config.yaml
num_hidden_layers: 8
hidden_size: 128
n_experts: 64
experts_per_token: 2
d_expert: 48
d_shared_expert: 64
hidden_act: "reglu"
moe_layers: [1, 3, 5, 7]
router_score: "softmax"
normalize_top_k: true
routed_scale: 1.5
balance_loss: 0.00898
balance_bias: false
router_noise: 0.05
router_bias: true
init_std_router: 0.0122
lr_router: 0.00171
num_attention_heads: 2
num_key_value_heads: 2
head_dim: 64
vocab_size: 1672
norm: "rmsnorm"
norm_place: "pre"
norm_eps: 1e-06
positions: "rope"
rope_theta: 10000.0
rope_fraction: 1.0
qk_norm: false
attn_scale: 0.125
tie_word_embeddings: false
parallel_block: false
init: "normal"
init_std_qkv: 0.0655
init_std_o: 0.0655
init_std_up: 0.0655
init_std_down: 0.0
optimizer: "adamw"
learning_rate: 0.00309
beta1: 0.9
beta2: 0.95
weight_decay: 0.24
lr_head: 0.015
warmup_steps: 298
schedule: "wsd"
decay_fraction: 0.927
decay_shape: "linear"
final_lr_fraction: 0.05
batch_tokens: 131072
max_seq_len: 1024
doc_mask: true
z_loss: 1e-05
train_tokens: 421200000
max_steps: 3214
dataset: "wikipedia_en"
Below are experts of layer 5 (counted from 0) of a mixture-of-experts language model. Rows are named router (the router's row for the expert), gate (a neuron's input weights, with its number), up (a neuron's input weights, with its number), down (a neuron's output weights, with its number) and show model dimensions 0-127. Each number is 128 + 32 x the weight over its row's rms, rounded and kept within 0 to 255. Numbers have three digits each.
Before each expert's rows: a language model's description of what the expert responds to. This comes from a sample of Wikipedia text that the model never trained on.

# expert 20
Description: Early word pieces. Short vowel-led pieces right after an initial consonant, inside names and common words; e.g. S-ore, H-en-ry, F-ore-ign, m-aking.
router:084140171125082153140122115109099132126070160126151153085139104147171143094124143168143117117185066074161157217097159119110137114088158114091055122125080132139094163125105076163121091111140115143122125117131169166071128126116137116142130114164062081114124155099156112109063121141068190151144061171105062140100096117124099127084152155106151095097134122140193112136068166152147083143156
gate0:188155133076185201123133142088116178139094091115124175127184143128165148158193109120084120083155107073090118154106081105127140109142080168112093177150153144165094142062096124137166150131131177093117116143100084154129133160151102088136087134140072131187178138105078056164131142152140123151102154127131084134116118153172143147154147145155138163197163177175153134103090156105150143085153
up0:143145122111123127113105117077128107106100122110123154153166093090097181080106152097107073159114120098135116133126136080134134093111160157099130207134150120144160130087138147134192187115057135101093086084132141165102108124159148109160172160160092090198107119090098175133102131151147083225153078089150113190154142147125103132116088177154069135092139181164171149164133093115130068108150
down0:145167181186096141148144139120092151129068135122146130114135122138095195127136133168122125101148126197076131130118102135167110156143103184124141097063154085176141120139090159113115095101183160097116116120142107078135096182124139121072118148113143104126161148202186159143124127137096160174133118176146124126104072166118140171136081109134101171094062022151157135148136143123173099124208
gate1:096198118127132135141169088105138204139058066146131110152098120126135161165088151102104109123094172082184079143129088080105136116123114149137076090116152143138077076096132122077171178167162129088122120148081099125107105167122196132136146090114144132147117142086144111117191078103047186156125104100143108108125130142141154122126083114145133161163111183081109099171129205118132093154130
up1:161107140126050140148132135123097123176178129177084139135157090141120116155149109120153093160142170153107117175155101117099131103153124177134190156100146083127028127110127117122149124157089176098180100182085090165097117149166129164191082189142136084163071152137118107139087085114106144128133181160126111133089140125075159123155167124077114144078168096135148154132184151191116098095094
down1:054121099081112138203101137082097111108123104090135143083182169143169117067158166152108190103091076104121151118148086137118063118123102095149129124088132107084053143120160103107147082171107072138163167084072109101132182147177157116163139110102134166107155146140167140154069156111085154130153091127114107098143120110124095083158102163135180157154052125146122117137088131130097156143106
gate2:104129142126122118116134083076087110136105164113119078159070135109095086139108122188138133153147099150095092156137113116149205103115143045117154135118136158138130177157181153128106123121079209197125095197172184130080097136088099166151170136142086127122169109211141124119149108112133108189120124124138130157124083115142149184169124128112146114103172104141109075049124147136182137140098
up2:146095150148116112108102133141113111137128089113160097081100062076091131079115118141106160091140106139120153092059159127129118094138162109088078168086191156124134159196106121168134135042144129137163150114137181071176101113151136132117173123155153183113151166050131125175131105144129107125143127116094128213055074130137145160088107067130099103119136176103125153149114155145074092137156
down2:123086115112164097130128110069130133118174153160109110152100075118187132147086137138118123063145079127134082136103118089102091132120148086166145136108068129153083140176144152151144039124136111070124130130084145102108135137128118112161215054113095127133125153161184139183184139095169151145115203136151115190079133139077159131134149116102151072159171160145101078131117167141178115144119
gate3:106116117139159090121129126153159138145104150186135154133109077154112157120115160118119135098110088138096137114126078122134157119197175058155062091142118172144096099146156092127145186151149129093113108120108096117074154041137160136042089157078162114140116110142136150134128076110059140140096132131075157136166165077152122124117111133127159134084147124018138109155064185149105140088122
up3:136140150099199115085118137105165139156084143103171091108134114140090164134128114162054147143142082113099135040158174140138094148106164133155100140128062133157153153164164079160160154051159138125098133138112131139131128109172068135108142107104092124065078082088089158068156165113122121047113164130148190134093165138154146104109132144096158162114170145116108106155075077124085147105142
down3:113083157153168125129123128096116090082097141182123107144145130113141124174102091106139157150189128132118107066122101102089116104140138093182143137170164107132129139158082183069127154063107122083095177177123108168115171100108123117159111122118143144074174144099060161151108076155115105016078172128123119139108170155144135122164129144168151114066133118087185120131149125116201134145180
gate4:105103133130174198138163138115162084161129144127096174170167193114134162141083110145150112134143140087139192118121127185141163111086140120123126145105126121122120172109130183158142109145124167104175115087134086115094123094101107127049118110143112151182109072131113134101117140141098145142110111097143101078156105192069103168127135158146206114163196159095136062218120138167200123127124
up4:087153086204143104123139118177115127179141116125147060132137084137137135127119093174113112096058094146092106077140146148133102169171115126144082166107138061120141166171167085141088115133115122169148128172108125196178162137174112094178179111148138104053155158167153100087138134095100144172096143160167127164114128118112189136126079131159171084127082123080135188103140123164107088142158
down4:139116095107145059142121086183123104147154099053114119124111091096159136157104148127109133135165145176101107184143091114146193114192148067107079085125115097055085110110106111081201108182105146107151153161129165131118145090139045135143110081149166154143130112095184130162097134173139093085109093111133164085141151123117144099103155167091108109145071135170114103154102174115121147181148
gate5:144123128108143123188116194061101128156120082104121116084117161172115095125105112147076184183110111132132134167191121099145175108082158132141167113136143123138141113133105108103139104111173132174116105180150104182093121146123174143140159158203107123136143122177148181109128103093090077175127102121102151145117159103159107091175051190090128104078183158057119096153141152172165163091133
up5:151112138145163110162119146074128111103137150122095090164111113159096148158116105154165140101118109103117169131156133112144140141086173129076136115178182173107174093141105165063101110070136215107181153098081088125125104117145090138129090099089074171139137101152124149156103102142176087087123107114160155136088078089102087096148171121094152144055126142118116119050125090157103226115153
down5:118110164153103174084172120082136162148138067082116140135146172140110124128098128125075132106147105133117184159104111076064183148119153156144133151115151168088133139160112129117138121145101117102137089078093135101083095105121119165180126154147049129121111121107163157145157226110080108174138125105133122176118108102075098191180055201073132120091103111110133080167135116191137125133111
gate6:144144114113170105163101099168123071128093153065129141100141103120087169133110138154167117146139102144160102119084133090167120108175152121134103088085111153124174132149148125115161103139117173154143104125164167064133110156210128075109086136138169150184101142147112100177154036163131132165141097130145144109144172180166161187147126167050160138142099160126135197104125094130105060075159
up6:137196113137112078145158155112170100137102136134100067177117162178131179156108086137084181128071081124123131134103070102129089166159164157110111124158137133189115077127151079148120085150168157139156139104117091113120092164102167063107131102143067128124146119169108133207150118139099127137076182126094181107145209128136158110093126120112088132160079180130123110101160116091131193152149
down6:157105148112140164131119143140081096098142127134130141099119126087123194096095100169134154191184161159105145191120139077139211128147086098106135083192166168111080158112059145091199116117154161104089134078162074111102108087125091154101107120114155144140060162073158158134101112100150066133123082167139131134120099172149189172112118154084158095120145113148097119108151146127155120101105
gate7:112155132115086090131161139107127112170170131121174154103147137119158142099118172206101183111126120148106150175089104165162214106092154136133166122160154049081053153164173138142112122097149132153134107155131114149161174180120109152124172088135163131119105096108125115173119152098148213131143088121123117101184117136205186111115120179102148105157090121126144066178083112157147110163136
up7:185080133148153123125066129086115154099114144095075135133155173114127093170106119143123052138160116113089082105113114200111093134156099075158168125081097159151165132145131115101132119164132089085151140153110152076042145146145096174107096104101125109187147107158143182112162095186157122138128173168171147089127128091092082126194161122141079133100135179139137170070145129091098144161155
down7:118103101152092139124101129134157141159096104082124141171145092105118137078147070135148128144109140171126120050188143156107125107089176125139135133155115141085156131109158151085086117123129225153134125158169114171141181124076099081101129119158171152167171132156100129120146155121102069127195080145117188162120112108130128111140135166185145108105183246106123111111183116104130153178157
gate8:087133107110136181096053103116175148182071103202138141105136146108160146132153173116136147158182140174124081096115169117160144121145144167150105107119107144104135130164087080122121135135135159136131176105135126168170121125098144109137106156133077098043095097102041147154138137091071138193139114100168126143113187068120171127035102143149166146157139144156128108152115068172104119123128
up8:113074121134148147087092165083137156128129112086157109136087123104123094108110060181149204181125155158137111161152156106099128141127139131139152144159131152117102167134074150117176154157171134106075115132112136128079138100126131146101096128107146165092128100168161125117124204061183097108148136121158132106085091125117127042157152057118097085078179060125102051092160076153129158134128
down8:098163102146128102117108138129172112092104085131096176195151056189141125121129141176123119115140120091071127083134114109024140127101135146135091175107212114075154125125113072126128169217098129158183164112184163091117170136119121121141153124123129150147128060105132125112140065098124121169078143129093096120121135130140150129127095107111134148153080085080078114151178079120132105117165
gate9:147155154124127176124064147152131153033092158110134183151129147095131148166132094142140082126135107171152167113117166117136129086107188152110118085070116142078141126184113115081191115122146089197158141167099158114107134113105063100141097147103071135123098109133141118086199149144145147130073081110147102149136065116177099146072137114135174155157079171075129133137068158124138102120094
up9:080116120117107100087185098134112127148107085189082148157138145136129122084130149085124119130167145156160192119131110137122122141153071149124081147138150067153158132110073120157193168107169140129112137129194137061091121062165115166128076127144165111072075139151120125150096062139151143189100223151110150126144163154110113152089113103174109120123179136188156116131158134167077111133090
down9:103126094086107160104126215102120121105081141169116097166147068197090121119094098172129105144102107145168188164132114163171160118112072155150158117159106152161082135131165145104148134078121169117110131190168143132093185144119186107120175120088105132172127140102111114101064166105199137082097090173145147164103123084126117133108169084108151143151110167154134146116105166169114135206105
gate10:141144147138131171149075173107109100119108118133150183125167133151157113151125090131076107117121109084112126135130168134122112113152158160202116102181162166042128151091063095097139131147105113062164107073074158110136059149125151109135134109158108085082142121095077090102108153140077086100077093133129137125154144088158174150080087124148160079155135151151098093077127121161194161073168
up10:103160116123109139186141134118102128107211190137141143141132206041101153067095149169114180106117145115116114093124116146137159182147149085159127149101118159104170080182086135197100103120151189130174136141143155071142115106113102083104173137096119095069117122086118154140121166126117170154156127122128098111160120128170131154114100093186160114066143126108195091157094087085129134141164
down10:106144123157048136153124136132045155143145121158136134161173174190139154164195114166053100107088122144156117108103173121144171120105110158141096134154102081096098138144182099102132113110182075115171078155082145109091168137136154095097115090127098176088192066072095093118141117169107141173107165116097109085147088130131104093107117186091147110089154152157139142148101169146120123148103

# expert 41
Description: Word-final endings. Final pieces of names and words, such as er, on, en, or, le, before commas or "of", as in Señ-or, Switz-er-land, Jennif-er.
router:196098164098137168203116150096132149109137151169078111137165104098172110095155150111130133146167097063085120142133146107143123143146139088209133170094109175184072081139119108129092158108107106135124107146097139155180131133074096136190177114141120091146121095100187146088104141146098097134190085137072128165089118088138073111058171133128151134177113135114158118151098168153124171083129
gate0:150136082183099134115157122163132109095119101161123092131109133101134096081111177196132158100122106119162190166144166163155108128130144137185092098103186123135115146164165069105149126154105058125086100126105137162103124136123080138137098118175145106122124135093137200098106115150152118132137151199115198092134093131146077128146048086099128056125128189086148086122102208148122083142155
up0:107088135110174145143103098079152165146108080119131149155190143094119125142184178113175140127133145080108126136094139180113115115126123174117169112099082078124109143084113140203173110140152124147131121073100114112130097085172121110096120103148112204130148158092144126062098132141080118131163146118165137165186143161066076111110111103149138109159111153118143118149175047157229181095113
down0:079115093162125151102101118114080133104076085118179135150088163113150208135113114140021118155047094160169155116132121116088133079106118179097159149149075098089132148155147158152159156102084141164167145177092110125110096127136103127114108093034128111188103144111123167105124157148146084096109091165121172126129100076178133144117183088124129125111140125149160114122091104154068128136112
gate1:152108149055154136178090133123170113139166092144173091125134143125061125142146094152139132150102114139108159144120161075138100177146157194139153143107150095145092130182131125129065107127176137153137108104096165118079113115106078116098099063125159153092144113146113103095100089131070077074160169140126104189162144155137106101158148121057171118076146227127141162079151094082110159107117
up1:109122131109048114082164083139179157115123095122095142133101117125138117070080106155120113138144119124122138087166090111169134111121116155143113142125160103089172061169140085140102092156105134130105100162115121117168149150120093136170133156101102137058122199101087141145198153131079087115154069080101118131201133148142135163093120220209089134168106132119109119099099099092169078128088
down1:175098125081106175169152080146083094156141154119123120103199105153127138082137097141184102104102043132142101150170118094147108132112132136133104082114133143126147106118109184132159185086135137132136123136040114106154122138093109087151097067087058158171101164130053119140102146137157155060081166115149083088108132108169064142113090124107118127172177164162092142102124111139161132146167
gate2:124071109073087128125089097130106133124127116127140118160161077160148113115111078145047156108106144135077165150192095113130119110140057144160119055112153185133116128145145146080107146125122102140121128132098139112138110131151031125136157074101122096111136176084204129136118118191156130086133095158115130144085154119068108188106071126153129061121114148128114124110179164170166157070093
up2:084142060116173196160150103163117136112123141083151183106128139163144132109160117148107117222130129124132138119143098112107109156182165158143130227164140083148075119128099115159140127103140139130123123103084089136105126156172132133136115128130072155123168189113098178117156116137118082164136076052116151138218081102130169100109144130130080151088202133139137114153114150115196143092129
down2:182096110095079157136100136200109127223120147159121143098136151202176101126155089102043103125135097105137107114138081123165097104143217115124161152192153135162122125104131146147112138128149155160147119076154114126134124129093094110119106069080096108125143093116086167164130119147187143092146114168142168150168147118088123079079138147116121095098135162126099151156125148165161101057188
gate3:110139127140156101148114101090116155057159113133151199130124121164184087142075130091118141092076083106147118102149148098152159199156100157149040137192120117135103088120141099131142113154173166149049122129154121178086090075081120175089094140094129134175109155088128136162107098068151125162158129125160112103108213142131183177085116097118138140111130154166136093134103179135131119109140
up3:136081173202146121156149180084050110109142120098110071118103136051104108152109112075128122160124142124147113149157152114146170167124096169202138141064199079130122108136098132133095134149107144131073084150082133174120151208061131126146114142136151140135179131140117166124140171083126152114114129164148147145113112133135169138128101146195114124130094193098062096088141114122133159101074
down3:150167096113152155125079167171171177112179136128130149218142136126092128091117112087124125147135084112090135115126123133157129120168176163103188095182115136215131075085078154153122121091133109126122092119122119121120126112191101129114106094126080142151114130101130092115137146167124092138074097116150129123156113218064030110150157154110154116094132158115109150144115131124161144156029
gate4:088167112082097140116120099118147106070126109120101142139135118090101115116095166103105109121164100109078153082168152135173186088141091092067142128130178072111059150112072068180201171107101094111169142097103130138139085178083144132089146143163131185173183102096133133149143148139106136064138125121168135171136060169153129110154108134150120139148099197163104134122149089182144157126110
up4:159129110123121134124140092160125138156121077129111135130128095140143098121052040153164171141086139124134119161144069152108174140145174174143128121147128163115182109111172110020129122131119117174105155154140124173084190109170179176138108081089134067137124122186139132190118102072101071174120158093148135103109178104116107122125111135121109098121069112054195111121106141109123128111135
down4:131093132124155105147135131094106160159107108126118043144085122131139114154112111098117137136089226123072095100137138096124138059125120079119098165152110124101130146135132171140105111092144083175157126077139131119109219101100145176102160132167180092123162156184104163108111119114158182188128069127110138097156141104098166061103116134101102150183092065145144117174147136114108063080114
gate5:160126141117012124147144111135166118131140156120138188168088091130125089140151108115113155167138077161123112154115190125140112145144076091164153041125152114047106083166147097100104125153172122126101134139139109141165120213112122175127179105121073136128080133102132105137179114143152085082112075105166150109170104153118126124122120147100109153087124116169156097180164133108182067125169
up5:154112177155105125062113142092141145067088100176156121199083144156098147087073120185086122136091103173155143107136111145130102137119112186111102203111141140065162145118116119098163164069156131093134162124127165155119130132095110162125137101103095186134071153109133165103121136113142113096085072161116116213141100091185151126119108143200151064098117116106094138080092131161143159132134
down5:102168143130088114102107090124134131168079128153090093151132118135125139122147108077142031048132120083115105087144128167165198122119158155144108085127090092081117121115097149096081143101078155140120065049150165141150160121069110156078150154147160161153072140162149181129167149143086185142134108125153089121125135130129087082146127110184122128136174081141131107205135128079162127113116
gate6:124139120159098126117096139142191157064132067159118144153062113141118132118152118114146164115141137089123135144158112118191061169134096159144111160114175111128118100167176173098148112115139054104142112107128132147131129096084145178140115108141151149178066188182123132107174111102199112138162092089098124161165146150212123166105105226143072140113113109140170080120167159159133103145115
up6:143052129197161135101153143146086105142094120065153104156125138181110146132081145115160121159114142117187141124115117147088136080091128124087142141125204175113171152121110162139166152127067153137160110170159129103181126083131058093129071075148139108099085138098116139083161174168101116125150080127165177094100185101141088164110134156111117095124128108100144153166082072083111126060122
down6:138120070119097185126105174136142120128141150123159133188175087110139162088137122175210127167121103138095130086133138140092108162129161150109108176110150173183108111133106109157161117115124203083129165135120130088129169104102157111097164141162081136115115142138096104042129115078133177148125180125206093090164154100170067180141116131163116152097100106139147175103097132136086167150203
gate7:126155106163154136135143080179198128147088150120141118142132116097114142089123156101171173153118169121115134165134171073173144148098119191142139173109113091095069062124162116137113053115159073186098119146104172128083178177096118102127140076109104123147189133080116138135071115119115170106135119134078090125185093128142075100127091155149193125101149162151155132207137124150128098145175
up7:128155152212162098066170139124109120089082092138087155158084144149213140126106093117076128105174067164104111166115106170118117150133129111137078098141128122120173171208108142116118172093170155143097126166161132126124128114119065161134088150165193130118123131115152165098165081178150093119121165180131174129113151131150100181143100146115105129136117153063143141171124191123130107129199
down7:114078134156124137133062153143170119133103107143133138132157105134141150111115167090159152156082128129035126171105132160173076138122097161125097115125056166101119141142084116150149183078128110136150132127157157087187126100098033118098084173123065115156138163094090055119100156106121156133101138094131138200103125075111125087138167186137115117094123165131108133156098209119132134087095
gate8:127111148165097151130131148108109157105107090140067140055089172191159163144162145160139240163126150104090143177167149144127133116140173121131138078146151073111139151151144117089149099148123101105204122101118163143149132116089104133125149115148133154179146062153097040093182065097143198059109152139130158107100126181082132170115124138098134115159145104141134127096123099104135111115151
up8:112141139148098161099156078143097138174125150118088130122109087187120149093119157163124174118156128170148154108158078141127179132184164136135143104120134192140185120100181119096133049168106152114182124133196187097102160118121114076129098138095140142118124097121103155127122073094075102102115087112123153113138129168120148108178142174089160098175116068067172093172084093072145071089135
down8:143117137163046082053102117150083153109117140176182195147101152082092117138172176110106143120159117078090151143145106173133134108131109098152156039151125046106138148128096149195114107096090085086143111137154121123151119129115104170108149170144138116121149156127198155109155111154109130146160129138131131131099167118161132132151166171144091066150109187133165175131191156111168088171142
gate9:117152158041192115110095089122123112109134157124087172135125071103141124150170159101135106093151140139103122147116175117121131183151089131145165131107114155094088139146058179159129092145167192236138133140096147165131148125122141102114149122115090204058145116080111116139098160145160127158135056119105043120161119145098117144134140133163157146142108143183170136178141137084160156096124
up9:098047131150128097070159103190080131120086117071162107103125105166092114130120114128111067151131065116123118102124102198137167130110111126099090110125084091112117152173106104148142114104139118202128116093052085153067128152148199161111101111162112077166129153146131078147153122087118182179144132044151143117105164114107124138120120149102126194111184151091131109159111108110133090099124
down9:127095114124171091112134141120074121151141091134058121127114160124122123087133133178123194174136086173082140106166095138150125118125133079074090114113114121124117120154053146151143077059147083183194182179136150129140141130119160136137132089108111113138125177159116157119066129097140099122081134158120127207138105119141200061151144119145194177102106106101156133125082159140079183113084
gate10:091088108158139132114092100125138184122079152152072143123094143110139181143058172090067164092151156084084112095136186121141136143158107125104163145099125149100168130076050127127147169182119198159141127167105136124130088172088106070104066112106041135149107112144098087150110102122133139171168158120135069106117128104112081109144100133159135131198154156188148153150134151111147106100131
up10:162123106151154140163130186131140131160108120133125144107151153079101183099119174100184159172186120105130116094120133112133097129103206066168139149132158159113222131134156150131109137123103157096149147153141150117095141098203185125121043096186144126116152183108137154111112122108102083189151103096130126145135118126187124189104158133123092161134164116058140158134071091151079105102084
down10:171097142090162203123106143117103084129168159153169177064154109126155118109186102170101112144078115170176124095132141116092158116102078147165123136079057167127133164116112161168047167128146095130130153165162109151079117154125137158174152143165119118139135124108132118074120088176134172147145079122130120042135120096123090073136162154170150100079096166080155171146116102144085155108122

# expert 40
Description: Plural and s endings. Word-final s and plural endings like ers, ings, ies, ions on nouns, plus s in herself, yours, Wednesday.
router:161185199146079100127157106092123127115176133104105127142138138128096146119163140084151129090090137110094097122173103084121100070140143109103039137149156155179129090133087098165107125112123118133150143195074131121127108109156154095132088135103122178116084154148111131158184107133088138142159121139144155116167169142169174114077105181118071123090125135060125188125128115221155067068122
gate0:131167128155134193116107126148095050143137162112156150106116203145139130172198235176172190092088069155110141111100088131103127150093133128108085125130150146125125055171151121131131128182121126148175109093120116152106155098159175110114073117133114106139147145162141124160125091132145162138123171143151139118133182104118202165124169111086098165120073181129112116069178144144117149112142
up0:153101081128052079174139131107142166151155162189091157153126130192202112104141098153119114089100095139084164115117108145131135136150083073107193123145168107145095121155153114146163102139096088102122158141122076087137146166164103136150149156142120112159159131155100171126083110160096126110129092164131143121162097033162182100112128124127107125194193083135103124121128173119178077172076
down0:140106083127173119138113135086143152166083130130135134096132121125139156158190209164094106116106126145127174121199137126117098085112181085116126184077150123075117199184129140167091162105076091132141122139082098128183134147101114181130109132171163103092136146152217123059148093130151130114127121130157188099177107144109098111154154094175134089094082115138125110140111169133099197162139
gate1:102167092123095158116126135147203146124123150121119135111136147145127101183107135133186126100173140125151147163073149116135174181086108094149063133130114113117162071119150120151118054125135150166081162163077146094112154096134129162100076081153080112191103136124116113148135164085190085142141065085130076091142136067099141096164071133134090194140143111157169114118152095181162139182154
up1:074103104125156090149168138113150129121179208157091118154090085155147129108152127147091106122078153127132110114169120139139061103044129109092133147184155112159108109145171191113099118140135079074168091083160079133139130118177102124099140150127153111130144142120119136103151069177078106112133124117145201115069140123145123164065150186173141124126124070110061107111174175155123135132072
down1:121133160107136135089083141099175084145167141117146156108129106166104128088108141124208115135140133200141136107157094117137160143162124091162085153147067092090141130160134126166181105164129175132117118090082143117194109203176093184116201138103120108143199074168094114117170166131126122138158182139122096158145125138082163127107109096138149148126152128093184142139067141099119189063159
gate2:095173153130153148078174179152127093123112089131107107103048099123085123142166181078135129142081144203148190170108086126181154126120123121130138153086146085115113154186147130123102170132130117128173128159092000145154105138119138109106153074135108117121132037124095164122119123094145185168092202110127117167100148128176139149085134135105123163129154108145121112156143121151116150107103
up2:141121146133136070132141094145146171137126191122146158139123096204124078130110079132173150104184106083173079118090165153113123155160079071117140102170127166132095108037109085103157082160196125108131126139126103141089089145098069193171135082114131078116129132149125150121160145183117081069134126116136135127163089087104104116135105114114177117128121177126138068064091140143159089115153
down2:136094120102174142207150114128137151146225095136092139153149135185123175156100183144086135101114141172138120188149118133135175056104187159140104096138136151112134138095069100135114193133100096133077152131117150172125086168068138148166120101149143127106143125160065158088101136122122127120125116142130159118141061145060117149134166119064153130098095125172136130082094144143156122042133
gate3:196082158106120125112075124071160121180145104148076182135128165191164070173064129182086149152086095136094128160129109164172127171175113138128164130111139172123106118117179154057158183110156113085078152129102068123122121129103121169163141136167148174128161146126134138155122131107185114128120152183129155166149151135151175124122122157126107091124116061159171094130094165163180109152159
up3:131112151098122134168174085114075052138094148119137126137162140113087150223142143101097154176164111082068122159067084078124116130118173135213135095131137130135160154126099096114077151101085144156207095104081165099156131103109154119117127133129110053100133112142138100096123123113121119104061133116117046162155114182109154137195114151097134154125068140126119109127144082122109142121153
down3:152157137072115098127172113210051100089116103209134103174161155172182142156179160131071148160116146121134134102145160138133146132103110088085123147097172106193060184078149124177102171168113119152162090119098109123090141114135134113085148120091130196081110116148138132100119119136162113111139193164173144083107109134130164098105101100101121146114068119141089137126141163112067159116112
gate4:136111190116162127148088078120103142137118151112124123121119137099133144060084122175032111131077172106117202097194124133186092142156167132132128114141102074137200157128167130111141154070119149117146099118058157177079119118131123156120212109130160129128173112143118159104122112099111149095142091153202124140157124156110129167127157113101136092123147118066173159122096108106178174135073
up4:184162139125148136117191079137126105075151131162164116077125149105110099132136138128119163169121137112113100121168211154123148117121113162090181127057136068097148117132072132088154158091116011041092146160115085111117133170119115082071150073147160158161108120140112160094190137137139112120135110160157147109140133126134108149136143134172096152092144126131114122123206108145171166169156
down4:125160126125075115149071174126148132142145171123107141132100145118142086086133114124175113108126124130134098136071137113107157107106170092155162059094073115104135100137104094101142113087104135121100146068153119129197128115126114107063077094146114054085119180159145156174175127127088124203089113198157158089151163177078119098144119077057120103128123127148175140153073169083122076133113
gate5:075138100101095165128140124180125161184170073169089162049173147133207136137155165135120133109144117188086085110087141087110141151122104143085078120127115178146119172103126142114131143103136159136062127125175060121155118138170137101128121159149081158149119128154067118138112134182191133154151127170137175136098092130147108139182083128106126118123140067109176162133151172136193113060136
up5:114146155098171126148110100063106086092132156165160153108100173155093069116100132136142088136097144111223171185114180172144121076130111136105155164181151147059123071142158081127133071138126125146163126096123134158088175172092072136130139170091150100093128120059107118147133108168160064134064088101112120144139180075155126114124089129175125093118102110141090115118108105086112106128144
down5:138092125122137087173119118106103119118201137167108110153167141116090058124168094139171070165158132153110129103102128134148140119189155111145129110112194076164152072117137152165158147157128146078127140153157104130160161134122151086068087144148133125221160155169125153137149114159172169116156107172131166103140144106177162163140085038092105171150100124152189154147139182123083109158091
gate6:119161124157126202101150114103131107163066040097153141167100100110141114187169161128139138161132117137064132188109130075122102195073145151070098139109119148143124159153158148111104176071168135152144114168119137146125108126173125142119174079182149138173115111176165133078159107181138109104126145179149172113130096187115110111142140173057108103116094126161131107102152116146167158120199
up6:107171140082134061134137110137105082075186081112158126191075140080092118155144133151050149053128068137124140098144113132108131121102142196154125136149135181117108126164161110099132104129102201126089126150124115106155085156108157130167164116124146074061070049180165097126158096114138160177091148102092156120156142127081121110110166136106132147093156112097180082112125134140120099109124
down6:094133139137130177125150147106068065118156116086086138158127147121109083117130176127109101130184098137113105147161088128123146146130130176141148122099112134099154194086159073135109104075087145125111086038110121183164091159100181155143122071081097073114156130089107122125135113098095134153121166152113095134152151181139143091135122153172164136102085127180158196131112148139174126109018
gate7:143048116089086117168137135135110151067131178090204138072105120119121158088055184156118076159108143135114151142146140012149121105093048178085125141138164135172126110138111166152141104164116102148135089096127106127149143194085111154150142113116105161137120071146055095112139137142128120110077096162122129121115079166125125124143137110173097107161195106104115128144150109092124109129115
up7:126151111112166159116162137127163083095151123190068174122111090131158116193137129090175107090063142080132133155091123167123081158106165101129086118123102096103172131140081115103101160109100107085101142105067122113108098115200165110102050122102090159104107124112180145090170107134161150168123179112125150154101199126096062154082160059137077162098133141134156149117098138082137143115137
down7:122107142092151118066189139137076145110171112139148117093156120137094144140139117171145152192118145166135193111051108161085152066189131144149098099156079116119146144105168133109163127155198107148082137161177102144112156109130138161114126124128148130132148191162185077125147098162120128095109110068135138170149080135087086047142134163175151195115075187159132104132114116166097124127128
gate8:138100135122082137170146070103188097155148175201151165119102139145152114135187145150092119092143105131170109105139141153134134181146140121082088128200151186172132132147139065126146100082162059138130134125118122157121143117139110090115096142203105103147086099128089051090086123131071148156083114123130096168121133079126166107121108120077130095072071172101128187121123149081171091122117
up8:164078098147156122201109118167186215193101084139105131141149149123148103116170152138121168140161210149114102082108142124110144141061142120145114115225046171158133068148165075171101106137129114133143109152089156080164125153093127125117083164103109137165152116176128108170122170121168180134132129110119169130166163147138145108140116166141098122139186119114155166131095123113146120166111
down8:132112170074089091118185118134115157107152146155129133145130170149139126205088094169121100174099102157096102061164102135183143177150081128104119171138069149066156164126071147112129099070158160165147114108168108130161148142142141164131099142153104170122106128085187153129118123158122164132151131125142135125127135202155114217164127147139115071146148127104069164108196138159072141081104
gate9:101182162134147156116136101149124097126161096100128182152124055123081139120156127095127157126091160170109155144096124090129101100183052145111108132166143094104112098181108139151116086144083172088130085155098134088022161145110138086142160129054121074107087154193172178118149113147117125092096130146111061072161150108168123113134124138130119152104116131118113058146116173156092091141151
up9:142086114177082129111135128145146104090170179155178148115083156122098141181146161093066156109131080080114139174099131096122123104108125100149098111137103096122083121151187154151152061167181125151126132094084170135111123095121123154112091102158116134174082120100112129172113201125146087092081117135093149064103114121078124116051130075121137199129140060172126113110179182096109116158111
down9:147110139121149114136163128155088112122149119133118099090155112179107164111188145108174177178135127135117151117178139075221197139173124119087139170163159097118153050145120090134105153154113152197106149119196082133079108149092157155115142102159150091161108172160162148125106131143122148128132159195124095156144047074129131166178128077112070116102153086136137118168139114145141170091131
gate10:130123118147168063171093106098082111150132139124116192074113159165100101140126167200097050126112072112125179159132109117122189089124148113044128112179112124072113171182181113167137116158122196113133128108106153150095119115134148147127144133100108127115123089186069114095140115148125161144063145153116075086129175118093139135171075128092158164096170151141134081161119108164145129122094
up10:137120143184135128144139156135158081143149163172158178123123182152087122110077210154094091116140088097165127147105083114118184121118165137113143102151116141075136155183197090201162134078130170137115177138117153089148102056112118060084097137152168128120106173144114157152114122151104142200078107102099111126153161107121107149071065120093129143131148113158123170164118162176101169132138
down10:111098147062102177142149141125114145163053144111140171123162120104119113110097151134166188118148209105171115102167195072206065175147107104147136116141119142202094148116076143069143106081121127146134146073123082140114126081161168114124124103126128146079158126100127155132054136121101080107092129149154107141117089140129098122104091106160103072135188111132134076124169132129147159110181